{
  "num_hidden_layers": 14,
  "hidden_act": "geglu",
  "norm": "layernorm"
}
Below are experts of layer 10 (counted from 0) of a mixture-of-experts language model. Rows are named router (the router's row for the expert), down (a neuron's output weights, with its number) and show model dimensions 96-191. Each number is 128 + 32 x the weight over its row's rms, rounded and kept within 0 to 255. Numbers have three digits each.
After each expert's rows: a language model's description of what the expert responds to. This comes from a sample of Wikipedia text that the model never trained on.

# expert 27
router:127102137118204154133109093134132133079107111135105097163126126135117088131068103191139105103137151105149120143113158072160130116103178138156104123121134108140116115108113160158150122084133116073135104104100126080178115187174133147123142130127137205113133122115108161111142129130144099187
down0:132108153087087196197163158127144126154101134096125143170120145051158116125139135164106105089152126154173155125099146091100129121178117106126159138095115114093141131081134103123108105133150205114133125121137130096098107099153107092142120121153139186066168074136124079149117157089098049096
down1:077115111141120130097115144134132097128116080115132141097131170126221164087147171110140113099117118121158122132084104149154132142137158122154130083066110127103150182167131152122120126117204089099163112100067135138089188166092139202090128078147130127166139056127204182125151122178178149121
down2:075156124099146084150125160155079180147101142187112179130146141164158154135126193124112144142150090096113191065158075142122119135136114151126162129188172160166107153124123074133102058172073147155118103138137090154092146106094159161105119113131137057107177129135134130095148176091074119191
down3:189139104094124157078121135133095117122175180151107133149147157127073196153133097141140120155161156146041111153053099106119176145129142138129125153136154176093151132070150131110130098110143076157151104063169099092183138110106088077149149080110085082129091124088105133072125115135085120103
down4:134094170171097178167124172190150137136098134120085131137125133150130171116059135092122163112125140109103143153081090082125055118165113131129187163146070144152171152078109079090174110105096097112119027038170153133177111185112143082075097169110135154148135090146150132139180122149111149121
down5:111150121085135188171148122094147123115138144142136092136156112112214175120124161121174198094074142136129108134149142076162109108087150144129085112119131096100152147128109181155119086108101125129156129122138088120149093130070134127105171138119141116141090077117078081147121187158136155119
down6:158079148100160171115113156147112120120160155161121170117170136076132156119162118081151126181165148109107162146166122156119047183114073121148137122116158118133151102150156070127124127045169114154114114086118117104156130140122111149103172132127112095124111125102083092180128118093083134105
down7:128088103142116090100121141142088105150152159145151135152103119189124139150064161131163079176118111156122035128149099113099123109160134117109116150134180100134128149155107177140098113145054099137053073160102186144160091180117213137118128087112147151113138193147203100142128130122090151152
down8:111094065127140155083121119143182134075131124135127142132106183145146121168159088153157093076063081146168108094119073133134147111148147151125124146120101174155117111125188127116148109155154129044085087137059112112088098144103207159152116141128114130068150148150145107083056110131128092141
down9:157159113149115169091139103115137170126129137181100128165122054136133084122127096113157109120096063136109154140103178104093154119058102133107097072152103162151154165130191091158128103123075102123116080184176168082118082199090164106140095151129132191101168121164135127132160147174135158160
down10:094136091114153119076156108079079114105096091115127133141154214074142068094138149135136160111145131149079135149070131149164096143121108106123118116208158111082110143123114111081088125132089203145127136136111121066166133135125122153146130147131119147102127152059162141149129105120108125094
down11:115159178105142120121168165155146165103122181149118084201144055120120177124114057140141072160127130138134117071159100069104130160178127134118134107116179100091105153082129140100077164119158100166145137108128066075137128088128175117122090056153040157091148163123145184163133155162095131134
down12:159163181115119124145149141113136047125139218154161115143095092128100096183179160067097150113118133121087148136098147100152120096145140122164188056136163099049115119083126074172106087125093137110086062176147121129163128138111091129151152173150121139151125141083112149094139140145102140111
down13:107082128158132077125136099156151100112121132164117187100091101090157173128134187128077101148132111127116124085099100137106152152170155123091134078139180187165152109081101127154089169164077103092146164124114159147096127083125138137119117083138179123082142143154081076155121101159142109166
down14:090134096106195149120147115074189105091088137145118065101107061140129088117150157079153132132119126111184115169154090090065118158145078120155159117172139085143171201108154145094163112123147130103126100134146106147149102137114108154129116186153092141095142131043155077133151158109203147086
down15:128080111157132063104130156132138130140140109125129226107116078098124095120099143171147078114178171117144113137140131121128169124156078122138100110105038103108168104106074137165094154132160138148075107098101086126087125168141098122133168155140134182109092168073114118111091146177125107160
Mid-word name fragments. Inner and final letter pieces of words, especially foreign surnames and names in sports tables, e.g. Val-ent-ín, Pil-k-ington, plural s.

# expert 11
router:166095179137093140124103121126130160117128119123125137112128130152157141158166111151114126114131087138096101090156109126149061120104166157224111132133120116088178081150120177116096034076108130139120140088091120104226121148171084126108133096173108086132155149130107164102137149179113147166
down0:163086167113117102095139120102143076072122158164149146113108119116122101126162126034142161113080109197150164145148091122134194195148071128101161151131069140097195116081124148116099121093126113139134169152166102131107119189124124124159129110087135166127136120127076112098155166121165129118
down1:165133114132140152131082152122104118075105111159136073134193154079170113101117107162107113159123128125145104145119176112065144205107139131080157145072211082101123070105096148126133089122117119131182104095149155155112165143140179129150164164162133160135137081152164178070103157125117113117
down2:185104094165152152162128119179134161202113125089175180086100067134116118094110146149127119111157145130126104104147150171122121122125138048119128114110123122153081147121159083135192104104090134091162113152139137087156148188146102061105162055156122187084182177125213093124105126134114132195
down3:142102147151124123096190086142158094079137068137136154130128111109170105092148108128134134128083100130111087088099072075125075161138110108144094142131067168118060096144166198106151094110163129078144162110164139145158129114108123105056121112124108070140152146150093154079175099157139128111
down4:161133125196109135133162130167097073106102078098082152124143156108103147113153115127137094106140193092121090125162152144170088127095188183143075178120164130100112119156167114065094136150157173132177176174154085161122188163073178136119130096106098119118109096126114108084069073100150110099
down5:170090133145097149144119153090120109182153078142145165064085139155140148110171144161108101133121113151155078082099130117101168154107120161084120122132109132122156139186076186175085069073105184110073163116061150075131169145141177090111152089143125143122117059157151198105133124136084146146
down6:144137129133094154176227102134155155120148158129154109154125090102124157152071142138153116134057158109176136128108136121131084076071157086131155092096106153125156157089155130089073112101083124137101166113122168120140061129133154099140116091139127120104128133129131100052236087114158156152
down7:132135181127142151113129168132072114133127168189150137123143131123149046135126183119178156150055104082169136107114081172174066152108143111092121116118097106099117111169091131118159062140151095148179183107145106089139030101142152175134072125219139150183085105111142142147142133098131033169
down8:116113111161116148091159099114095152109138155093115190140121138152176138140144124174090110141174120112149095104139160108131136139080079119083155089044130190157104133175140091120125102163150170125125129101146106148114092143150153176118128123149151166054126121118133126139157163158123141078
down9:128147101125072122094169122124081147135120038140110134125085125117100153156129138081094103143158111150131138139146139161137173156115115167104105121103107150102170096115103145124114160165144108177139159111061156131116140168136088106136114161164083127147153111170105071115080092125117100157
down10:123178153090147158125097138146116145219160156140113145169114127112127118091099130095112098121084157166157224157140081121166110136162163132126044154112143085125118135078118098115170157158109152200160139172139089196154168132136096171058125144108083107158141137128057163143135137107211112127
down11:168173058122146122116117046100085094099138136113132200133136095155128166171042124164113114105134156149118083146165201102145112098128178129073103119052131143148129126124199145158092148064187139164208147119071109157089137134106100102127176120160129131161107085145141104111135085122163143183
down12:109118093124104118120157165069127137137120138147173157137183166067199171155203139151111152137112135148121139085134127171116045111076138136130108139153199096137083137105177103146138109139116063128123112104148074126158165123162127117038129100116119059101096162141172101108205159121140131121
down13:132130179095081142126088195190155121177155137154117153131145122089132088086103152156111128107156165113139138099176121122078117120172149119175147167104165090031180172158122079087104103119109130121130129177088181168161083130098140087147140136122159115149060061110157132137089090145066119158
down14:129156107126166118095122131141115090098140141135133185052124126134134091106130137129120099115071104129153092121087135118126082112156137117158129119112145114152108115178091208155062145077144110129132140148079083112139117159148139133166106088179166137106130158128107074098115100117141112186
down15:160078162192137166143161153051149094155144104115114083169127131092118122103126192151205186096071116162101140134128083078108128166099208132163106125096095126153143124140133140134092105115118081139157082128085170144180094117135103128154155053167082147098124123141153131063137162153113066146
Surname pieces. Surnames and their word-final pieces in names of people and places, such as Smith, Jones, -son, -wood, -ley, -vić.

# expert 17
router:086127116147137118134154165128135107159109111132091155118140127111111147138108128141129115163204095088165172130140137239191144112087135134103132078124096167085109136121150134121190161184156131101108087143156115152098138146084154097093170147056113107165127111105084107100150086111117097132
down0:130132149082189113169143126153129141160082162084108189123076107071129073085107088143121059135131143103126114153152090152120095136145150131125162161134162105154131122172169123143121190106146161108136156173090174136099144120061091118129130130165134119121116105102130107110131159195105107132
down1:143116127163178184083105121123181177110152160150124136151072165142112138154077138141097157081132143169143127094092177105106164144150070105138107071152120093136112108123172172204199159156199149094172080141147107178120119168086154144090130115130133120171162087136164149131166126090185124152
down2:128169206159164100094173105149125119159111127149104130127147081059159089136139112153186132088145134149100163125101111103063094110054150136112169105162075099130146064140121138147087068067101060169110134118163169096147100154108155083142077136136094085151165152112153074123032143157085138137
down3:109158108099194107130125177119042156195157176128174086151097104143123095150090087091123112135107149118138167193069201160158123160093067107101077110105170089119144173120120105117075117097143128136130117115118154101157103131099109140073118112156173104120113148132148117096097107128134110142
down4:073148099124157135106102134172090205091120173125107111145117079113106165143180114051109202034128100086128127112110163155155144152143202100153121100116092150192108142096104155152115149113096107163135121186148152197116144047159155153143138129103138110173093150133124086100161148141135172129
down5:137160116126118132194119118121102122104098090133172112116131172161213096157113123137107117131116147074119071122202135198087115086166102140182156160098128164119135100207174128137158127143143112153169175073144134140142115151078163152086106149077117151133074129089102110158103138127143090153
down6:082119130130116095131124170105107152087089133097158101130107166149169072132096107091137115137141209181091130179200101125113152125086171145104145160122104116123102110163160112098149121128182104087111057109147125131143168074140125099166142155135161158167149111116128148115099144130159125185
down7:120154076149084102117125180141114143122110182133196110101128136099097127090142133107076104140120175148141068149111150110109105083107076149161138116087170168097108088149138170123082118116078142135151087078139137132118131116167165185164182134134141131114148135113114134108086167137153180143
down8:091162165125164021165119084113194164082108123144149135144132169109165166057162074114121157101134109114143125131081116115091142142133158117067154154129133155124124082144136142151127120106202147187052178116132119127106157154154116117084064166071108118058126122082129158129169141147131106155
down9:152148141208079141134102112126118130127183085093134123178099163023110140098075115119131150174131096138172124157103138150122155110125123071116076071137130132119091154170127183097239156141151162118121116130087061170117097131155119164117113131085086151136135139127212142083097120120160154140
down10:137131111092121145147147074138107182115145139154119097119165141135168118089157109152128155131097127118144129118122104089153126067050133155106166166162106179102055128127148105147158127123065154140111186128064125194157122166192085128153130151155133134099087116129098078117138176125116068147
down11:134101131131134133139199169123157185145139115140137132092134113088050094120220117149054085146110141163126145187099119082108124159076068162093112109190136130135106139104100119123086141094107029131122161148149154154115132106104183090107119144158144140165144178164117070159076132152164131120
down12:173146149181094107120151122121125239088124100103107099109126224153143109105137202082134123159127090164129137126074147090193140093131174096136188065195129123160132126146160077120104138113169165113113171104136125137108084126106152108137140071093100121073113102201129143089105130104146100120
down13:112105132093070165118174167114182099120135127103149115100077067150126091155083120207161115093170119149224135101125091183089144115116145155171137086170129077080083118106088106176143187230156148125179162093127156097113161072135164122158115144136161073114178142101130117169100116133149166170
down14:099112108113142128152155111147089166137155143124140123139176085173142191112105183205138177117148187163123157152142119082112129181074082163145102103123146115145143193169113115116139134121106169093155121139107197128093135100102123061077076118130160153070143206091149131146074134136120180159
down15:075102083102140162191120101175143130182060143119120187127124137100108104122120130169122155135136133170128200079120172128163201147136152069205138146093124155091095112089123130095084054099076068126139153076083131135131163174143107151119112109161132084109103126151138147118135124143118122175
Quotes and apostrophes. Quotation marks, possessive apostrophes and opening parentheses, plus section heading markers at line starts in biographies and music articles.

# expert 7
router:133157061090126172112073136144118132124087166129183096148100133153136108079163100174148127151097155111128192135132106110133170162096155103144150206152110174137144100118143210156136162138112166129127142150170151218145123165124130110124136093155091174126154128093121140113087136149185060140
down1:072146135091137111154091155152142147099109116114174125176128117145133117115110078097141123132090119139141138146146105062129128202128157091130114156047151116119152137173101192120116120152103193112108140157150170192141121160119137074180202107101133112078202110143112140116115141133119156084
down2:108066075075165152139117076167139092216107141175149086132184181136115170196147136115084146180076147114095129158081032143142093174127087170065139150162118120150119110102085149140186135147127120107084090125129151084120070124171111089166137114092103092057172155122079083104101121102066112105
down3:100176080141105108140123145124133088088060192136128139177142077133142120060135085083137108103164166122104139137141188108167049068133157104157114167080143129109209099175093148079101129100103180159145152124063148186107164130126130119195129113138165101123152144099156144118121149148119098124
down4:110134146116117076111143059119077101097133079116192137177139152135123127116153099128131172103136096092183134126147099137142088116081141114159151116106075146115094143170132193130112192150173075111164100155127124108156071123116101095110127141141098065089090145107103127161129186139104124149
down5:104155100156096142141102127143136150123124175120190146097179147126168130096080115149126114096084112091122167177126150174177152177128132105118163152118131112090100086120118188154151125121143157118088138150210128188091130123083128096097144161139110160105093110125119056132126118126122109149
down6:125152074093215100124160147077088151099160110118119179092121137111125114174200124116134175059105125131124135088197091116098141115121163166109149061145103092124120159174125113127176179096117099154155124071113114081142144077063100140100144107076177064127085111157105092113164192170106139137
down7:164155143130149169232108126127116127208112147138091106135132113107126133123103138091150169114147133111088112122127109140133178099182131074127124139123149075136166108173166099067122114096101156091136121084044138133198139116143164133075094139149125144170138089226161130143183098097168142122
down8:152160168091119151097139165129206193132123128117125123141177161136104130112123172163111145121122174163134117154155128121121149134147164155110136081063151144179137075110100136141085074124129105169104128128070119138066171166160066168090111108144117126171197073166173171116149144134104133091
down9:120073140146055131129150117122100156133138089171186112114172098024165133139124145129112160120137105159162098086188125115120089109148148106157084103092123186130142140134089073109161125193115122161113165122126104215110105136161137116139097073117138132087120160129195081152189102140142105122
down10:139133144110127116117101099122141146122068144127142047149145082090201078083159149124106105127134122177119105099138116123115158137075079105102100108128150110104130125147183113171057108127124109120144171089177168100130180120145121192158058122128141174133092111147107153093077107123164155153
down11:158123119093125118151161145079152124136158152103202128127194088161162107071128102156187116127169163098132149163117107094153149121165145110165123188133127132142117131140062112139170086143148150168155200124154112126079085116079162179067168116110121185092125147154155124179160146100179126092
down12:132140096154132186077131127129177125104131115130104100153146147107130089150163152081064133175092097147093080109161107163108111069104153114111203136129128120111103151106127162102177127157166133145091147184154135160159084095204106124106120128134077105144090102110131064104131162112125133074
down13:169102118148132093109068082135127133177145145107075121124108108099168103126108153125105115088089085147137125178127101103169108141147115131139125183198171129129129153033116131077103168120126058101122155114120111108075105180125176118090136125050141172115071170085161074114180114152100130120
down14:137180154167170078162128144178100189118158092140122089135070122160111084097137072121129156068101072112130165095100129126185178128153131149127179074095069121088138128070152125124109152164113096114089129198104148169122154142136116099136129144110163137070156076091142125127102127141132090226
down15:117108108131117080115068145096166195098104096133144119087082134105136103107138131118134140092165130127135116160152103133121120126108170100096176113073099129160087095134129160131120140141109177165115143136105095189103139136102099142118144135128094122074079124154104150118163118124112084149
down16:175111069097130115123128127122172135162067151099136192155135109094179129182097123178131156135116133131151120099109168159154122151126131147097135147154119093139122112147138037150124119133100150174180136109055081084138190075058095127092142118089128099082112138147143073131175125095153154059
Participles and predicates. Past participles and predicate words after is/was/been, plus suffixes like -ed, -able, -ly: based, located, known, appointed.

# expert 10
router:106107124107117089139152128122145136177141126111159116173137143144080164137099124131143205110126131167140087111113120096108109162103092149172158104132187083128183094133061137126165097175115103109126101186076128143114125162123137166051076090124177085097139136093127159168115167127078073129
down0:130116143143124161211113099129112125079088130154113150136145101105129153080074149167109172091161133111147125184171187097073092112085083172080063133124158084130123155159172178101108113105095071135140154124179103128144171110143126096252084094179134183140093126125116111094108140152132165106
down1:103106143109116127053120132109109165115053043160155119126185115181187098094092142146118115150092114121106066145109108124108119107125095106140125133114204144128104105184093151058081102153111181116084084127142101132121179155145145117135129102142116141098079149165127185156151167092135078091
down2:072155214171127105116153085073108132113136098094090080122107147137134088115104185169173115151141120106115137160086109160123179124126095111119175132111116127123162166187190120118155125195159102061160057148168168150119119073159089114159181125160061142145178145151126125177159187125086166157
down3:178171077134183124099159116121126134112126116126096087165098141160124057124209223163097173108077150122158122116137198113071148100087172115164115125122110109115114097157085170128124132161122161078093124130114203097133133089116088124120147134132107122070141135150112113144115126120121108133
down4:115131111115061151131163149128139132150109103117100119160098071120179125091141122180134147145068143127127168109104145115104082107131193119127101155079113122207145132083144125188136114114115183173130139190140154148161103110153144111177128116175136137206145135059176146137134111116120076104
down5:164225094182138062157096152140156144154189164116099198117148111102128115148187088165105109130136108106133119173136158083138155080147114130143081120119177105146115118125072097152077109106116143144147152097076149091114101126119156124141127109102142120134129108120147163134135111176124155141
down6:135130154119120128071135125116121140098126144113137166150138155156104156156138143106087186096186128149161159141140123216108157054090092124187134148123114079175132156161130173131183151116144066129101191133048141129109129183133141133081134148122141132092147124115078119142159171140167160118
down7:151072126097125130114142133144219097072161101160158107120148162143142113170156139087122124136102160098155134181157122135212140144126139157191113056139058160098125178179133161080128152128105083081130122084100165124111077084095106108099153133127126188139114084118142113098110124128118106166
down8:120081084146084150123189155082145165095138076129165136116101069084147128124138168140181133137150165158100077079111110099104128186095105107079067057124119116121106119133129107176105098178151116171135177090119114104155178153084152091106121142113159155083156108046154151120141098120136091176
down9:095141139112144134094102145095165101088066098135131100106072140092132128119191097104093152136102157099073143114098063147116124130168124182070150135113081157118116194136129182124094109203143144151162200151162076150125152153151135115104199100046120097139155100061147170088153138123148117143
down10:071147135155118146160126168139123138113128122100087154165109167125193105092065087109110126093121108108184160140165136095100106067084123112111139098076128114085126122123197161094139141122158150142109203096079049090217160119184208145107169100120135129184156151049131174137115108103132141144
down11:086114126142135138173074134148151057121089123105076154151093173130144080081165114212146141141080155096129099117173152091154075174091108185061109157071172150150090114152183107121092118121171123179142090090219122223172157166073148139090128172142085151114164109124096123142115059108105180147
down12:160119083120127092058114141132140082150104158122078100087172130082114095101142131112058106156144165087105068116137142127069178136124115167169188070090107182142125138132087139169071146187111164128113171113137130129128122124134158114178093113186119179129144109110113151117027158123129114165
down13:130161168119125076168138094092129123202080133101099106156077108118159083055123150180154190145090053095089074093087049180168180200159134170144104108168133140140101129094086166139107156097160125189136125153062109148137163144164127126140080154157082084145133122114144065120099173103105066117
down14:089130106130168180152150136168124130109107123201102138160081190094114137153162097089152124198146160164148117109106118126100165120148101117155127108159146155113164048163117122125166117101150066128147103129150102156137136114142128147131092153158128105109132129174128144117162194146142116123
down15:107165153087138089070120144157104146134128118205133115103167102160154105141109197137124097093152124083109120091074151151126149135119169050141162154150150147151132151132061122118128137185115113127123109131085216137112121114102093108123146176164125083054115113153100160101160130086125184097
Acronym and name letters. Capital letters and pieces inside acronyms, country codes and abbreviations, plus dashes in tables: KUW, ZANLA, RCMP, MCH.

# expert 1
router:171118131183114096057101086065156111116100157129167184080201154122099089157098168141150068121127113130118119135134098181066109116112123107178149093144121112117113142104177104121139142137150137125174097121141106135107092132120152214064071156129077116131144173148130099128116099116147152106
down0:045107120071141153138103135176162075129144125163145152089074116143102174135173069136079094128138108133111081128122163152118125147113093154069159218106148117128161111160109119108133115151151150181122134142155129154150160080124159150109136094210144127095054080133113177158087122080178151126
down1:138144138115118176199083109162161114134190120096096108175175119110123112170147113087153101103137132126160086124140090077074055120145134128146141114122119091175109070166123119142173121125149102138096118156113169164133132123085088145145178093048119124120077135123100110165103197125160143158
down2:121059133123140165136176083142125154123107102164167123058121130167150100115104147116105103089078115132164066116126155118095081135152146103099147108143102091155142127104159125155135150081048134131178142126087150095118115084066123192079079077142129156176085163138185113076172202054192107152
down3:129142129165104157131107122117185084113101114176053110103162095088149108085140170132172085056135123106137122164167132183080177072083106132071097136090127129161141143161100119149152112120128142162104152077143084118147101161090123128136063101071135100162135150100140110124109145070127124171
down4:192147113115131063120125128167178092091093054157117164128100105086094123089209126090158160097153128100187121127099167183145174125140122162153142110096138083059174121117144186116217126117121101101116159159142095088158088114090090184123155137099165114105130081140079125132142148099164049135
down5:161165161205126153086108215133074075089129128146145091109085178111064079141148160105121173131137095142132141105156148148101148173129141167125164095072165190169134161145189118129089140085172128134089069064174131134129158122135118097088112149116117100196163117134112137143137163078201158152
down6:114098130085203088125080116060119141142131152115113104143133134118103155104159176127094127179114154160154094172135153123083154110130164107109121160129099121146055132132116120104151104110182107147110085135133096123182139071136127119155092100109086117142140092118156055104115164135127148136
down7:139106158114165137069140121079092155127152131150191172097124175129066156115127134147142114103145126134131129160129108150111161089107151127168141153190119136108096104148187165142154148169130070082089156166133113163140166136101146142138174149156159093122027132111169095058090131136131114077
down8:095153164104123143117122150131136089159151109085093084174139097059122173051170169135142110092127163172123146146074121031175145108139062147081070150162112109159191133112138140123181152125106143110175105191101114126172119176118121097112106139091076141117106112109134133133137128112153089141
down9:097085128113145162090157121128099124159166150140150151133138052116156120098154112129132130135148116195094097103111127109081174163161158083164107114087135093137169161114117141144150091135128114166151169131121148165131135134086159127108161111099083099095107101093121076132141119118104114193
down10:110115113065125154161177089097108153136135095160126152116168141127170138113180158119122063149147136125148084156084084163109153130124074115073088103124082143106088176111157152113111139138077160142145134171167066147103118070171165160193114099127121176110071172103136141087170146094091163110
down11:058148080097070130085097127134089123145135134158115139129139127123141158132127150117124100118166131141121096078137127167152161159130140144150202116171112152099148127096130231093109141180116153179163125102146125126161109121095140171124118123077158115126124131141119098089148132126063107106
down12:117084154143116203185134142148106177118185142097149090205181126199169112086137140151122030132117177148167150104114110135192148156113076136120132114111103106131070099122129113098136128113184157094097162135216114120122081100101140100111139114089127112184127128158180132153105197157133113164
down13:144206143059108119118081202091127099145142203135122208119124158104101080115086091174106206160126075114097101142112164167129079164176107153071151162109174136164103097132107090177189138131145137118137165147145081081157180142182106138119177109133133098133103130149113128120127174077137103084
down14:104116103122089147205110176064114125122121138118160086151067095111124150122142137140144169108194151123157139173133199089135140122101156147105145105133085152129118163104133104120088133096108128161099090134126156052140125170161117134142088124113182124127136181066119138153138105168139118075
down15:121144127116164125066097115040115103098135102131183167127108127127109117127109164133154190151230109135152127144122121141140208154154100115082119116123124057124055113114154172147118133109154109133087133135090106144128135087191094141109127147129098086153099137115111091114087117139080145164
Relational prepositions. Prepositions linking a noun or verb to a following noun phrase in biographies and history, such as of, in, during, against, after.

# expert 13
router:187152093168126147119102137122114112103121193123133187070148119148113109067095137133170115113170156105141056111156134092111147113062140195107124119161134139107123159128139142140111112179099143126172142132106167113117144160138087138165123131105128151137127107155192122188193097107210134171
down0:144125037133154142140121076094144083158102104085091125138119154129121146133087146144135116174152146108091143128116077075122176078131109123147160136079100160096138181069165096104113175171106137167153164154132111179062108086157106146153132138097179193143148072145102135077119085126117095140
down1:112076192150157165151053117092081144080114095087114092152139126097169150124161103119101140124137149187084089154115158103184127169127154127126090129114134120137136118201139155137167105091128137086092095156177116160065102128140045140133130135125094110162098133161160078133183134138132150045
down2:099161141090111136132152122160118097182181155136157145140144139135059163121103143129082132105106097108082177126093106139056064084152042113166114118141175125153197171168123156090083110143078116126120190171130141097172075161122180159100171114159135117161139140146138151094120155161162133123
down3:097082082137074196132145128151169107068156147140164141133138137135135154093069130131157090110080103178130163123085101129130120151089168196161138112086080119096132188095127134118150151154107169117199151103096117150056105101112122132161153204103143078127146148072151142110116101131129151115
down4:109181058064099104173118115092144078103124153110087150123123127091099130151116108149080155096099186130120077122161137130101110179147211123136099093128131111134090092112140080099113115144114114139190105180081152102174174137106153155145145119101156138177158130091156105141115135156147095148
down5:126077139166110127081120113181084118099097093126148074111140119166149113104110150159111145128048168160197207141110177147094102125145114160155091163119104141167194090098154192137135132128125096142092125204163129099139116094146129169188138128107142144126139117120105123116129122136153148117
down6:084130165110129101104160144152170121143131152177128131166096136116126140176155132167121093149174146154151158100105103114107106127137098179146106163167068118132097164117085128167184190170142089114160183175133174192115149142137109071132174120114116120147177153154131082145038135086118132108
down7:102111188113142132085106137120149148142108111165123177172139119110145106148150138056145158163126116144145106119166162103078176159133121115116133133161153076118104208108151153087102142139058099142126109107094103164107155100137121103089167119168094112189144075167145083131091068074152154143
down8:093087103169088119118075126112107077183127140054108143165173134127185090086099144143063166061178091144080161127156124103194121151109071183096123182080156154118129131185130170057105167080147093122121146131088143156150137118172162098115153174119115169189151195122110107157140189107156154104
down9:144111093126151088147097100088119202112072165053112145077091101177195133118116107210157109101123123117154161137096128133172114118119132109134120120171143152082186160164072157097168117112129160139115149112083132174122074138142159108105120147053132099096156096165124137064135129118122083169
down10:153104110137132098133181110073161143114110087141129124140135082079076113093146097102145133100106145118117172180143121145109140128156133120110146136101085103126119144160119139112085127166095163156104176083152146166175085150148101197111138117063063084145154128130092148127121108111119161132
down11:171130167098159107136168164139134167119107082191132138162097171097097103151222112121143097066107122139105109143161115115120139088064155044137100118139141130066147157139177135058121127124141120112111122179127092140100099120155191094120095133139085132102172105127109129109141124156094107120
down12:122131136137143146157081167078104124107121089115120092187135072107143150134160129115141156075093124066144086152141135140207143088141134149096137106120149121122143156114140088100115185119148207184165160080127105101133080094128126111125186140169121132153105164124097134147133161137114158171
down13:136133079140102164133094112152125139125121135123109120165178088159076148104123154134095140137085111204101139108088072098092073142138136097092139178160176165142120128165161112163161131149136128162143133148121137174129155151151179130139144208099106214107107202176102136108123107150143137144
down14:181119126095120154079171178183117170137121152098088134175144171155097085080124143144180121114052129124149133147115123133091167129155096168115136136087129164160117161172118084103144142153100143095087135162111142103106156112144124074164119088159072134155118168084146186131143073131119125104
down15:149082111133127221159164073113162173174112137170125110174095128165102119114146105124122108091121118101092167128090069161089137087138096125116094140172096079125132077143123099172122173093166144143117128171115137161136196139146130132058097163103157145169128133132148166072128117113077142157
Prepositions in clauses. Prepositions and conjunctions in descriptive or explanatory prose, often after verbs or adjectives: with, without, into, along, using, between.

# expert 26
router:092093098057131126171134108153128122184159151147161122084202133152101095090104093153020095130146132112091145156161216162105118127188169102168114181085157131164147082104109146118135109123167084140100114129130097170122149121156193102207113132145203119145153187142120099116108099136152149111
down0:091097121130082097093106110149131140098177067148132207132124093172072115071136135093141100085166098159116119147079179146150138158151178139140149169154130141086110145126136138165070093122120182151174125143122185094089083143059177125049119125061115179077122147185135065129145108126153144162
down1:101146169157173096118126109141090145176099085095081127045130200111080127218099197154194113159188141097164115092153080133137102123112151094122126115092108142091106164122123207141099125094112100142146134166108085054124197173129136135135149190147076149147108091114131123135099102102136092158
down2:186189173159211129061114063126124127096153163139145150146104177102098059159086100098056144128204129067117140141137121162111155119083141118111160133129173093108112155182132068122119124117144147160059050091146115201089081132180162144167199160129131118119179043189139195122132108162148088129
down3:128109144122112141117047092091142092103172153116092178117164138156142073066141108114108157117162108121025117122114121126104153146190117102099144081169109106151164128088152137066153131103147166121145159129144115122182089142144074177140129105084146142169054099119123182156184107065095139142
down4:125067149106104128137148112126080155131174087124126138140146174148111165155115107147174054104102115143165174135143127164153074151149116129128140137140150114130111114160077170025150121077138101118130122123160100146115213138088103162178128164089138149157175149207133109125107121128097104108
down5:154119097115142122173134190149145155135079113147170165105105133146106093178126139111162066160121126184104134163170142160178122123116112156096141128053121101136122107096102138104099150182123141139139216120084094119197192138155154137156138078076124149103171162098113076149157104189159131149
down6:169128127135162104151132144147139084133081089156113151130112127165121108120137137135127224135125176169091115166126133093078149092136144145168087121100133129147078119165116131122128148081151128105125178131170192110145108114085087121150157161146114080083136108152120154174140145167138112128
down7:093158133102085168094107139192064049098122170154093115078099095116102160155146100140090120075126159126146108111130164150177121103153127215091191125095115165128131137129146088143137102126137125140133094110161068128103047127123100114102121166137143138122176137108106187137107123182097141114
down8:150115165175212090178095161060139127140139102139085120082136179112081025156109076140142105152131133105134130150098153147132150149109120101120108157181105121046123163133110182146038168100126116170126116079136137108128120127094206188109126139086141170175082117152058113199129145178151124123
down9:118109135101125113125116178195139073154154106129101113152124083160153099107072153123149108152064136103122126151114179100111130151096135110101135206093134088126138137123123118117165109156096058106125127153135166135120193066120124099150099132185162183122090122137150151143070109148180094069
down10:187111147108166156182118093203155107122091147178105068195142198119141063100121070149152150171136129087108145147156168127138112134133113163132134131149131130091111091183162143138137090188108218109147118124154144140141126136154111173116114077093114058186085100093099134181116109154153087126
down11:114200124139183125111118099094101181093057177107185086153137195158160150142101106082156127153107141191161093191049160153160066157137148094067099161126103144154138125186127094130108148078114115124092157114126095129117093108062119139091120117080113132128113128096172116181162109111193122171
down12:159129129115136119185086130108078125128100062117116095155161127138099164114090125093125122163120139190106123113118157139071182108219141199166159183157102144116116126090156145109098079080061160133103125160109104117083092078123144143159129100125124140154099147091129130107116154179084101124
down13:172116139087148099119142170070146160094102116139114133092118120120078183130126125137102154130155167123136143172106111141165133112137090120115167164170108106158094103088142152138167082085090133109134124090156189051095097127100094163099085103136130137143195090070044071111140127126121148136
down14:167095098153098132198127147040103113066085124187092138147170123144089147103095084127136150137124132094063135170091146097085159133131115130151123140188119108094103097173138153137163178102162138089134106115136151137107083111093148085162023070111142073068120143145114128122081178128104150133
down15:170184123152164140076138086099146110077124133163141131086173124133146119164165107189081072111092171140127115187113130126096120071120143111184091102085122130153101099126109115127141152090110156154103176066143138107137146100174102114158100196139083157060219112165193147200159096143160172130
Occupations and years. Occupation and office words like politician, footballer, director, CEO, and years in infoboxes, lists and results tables.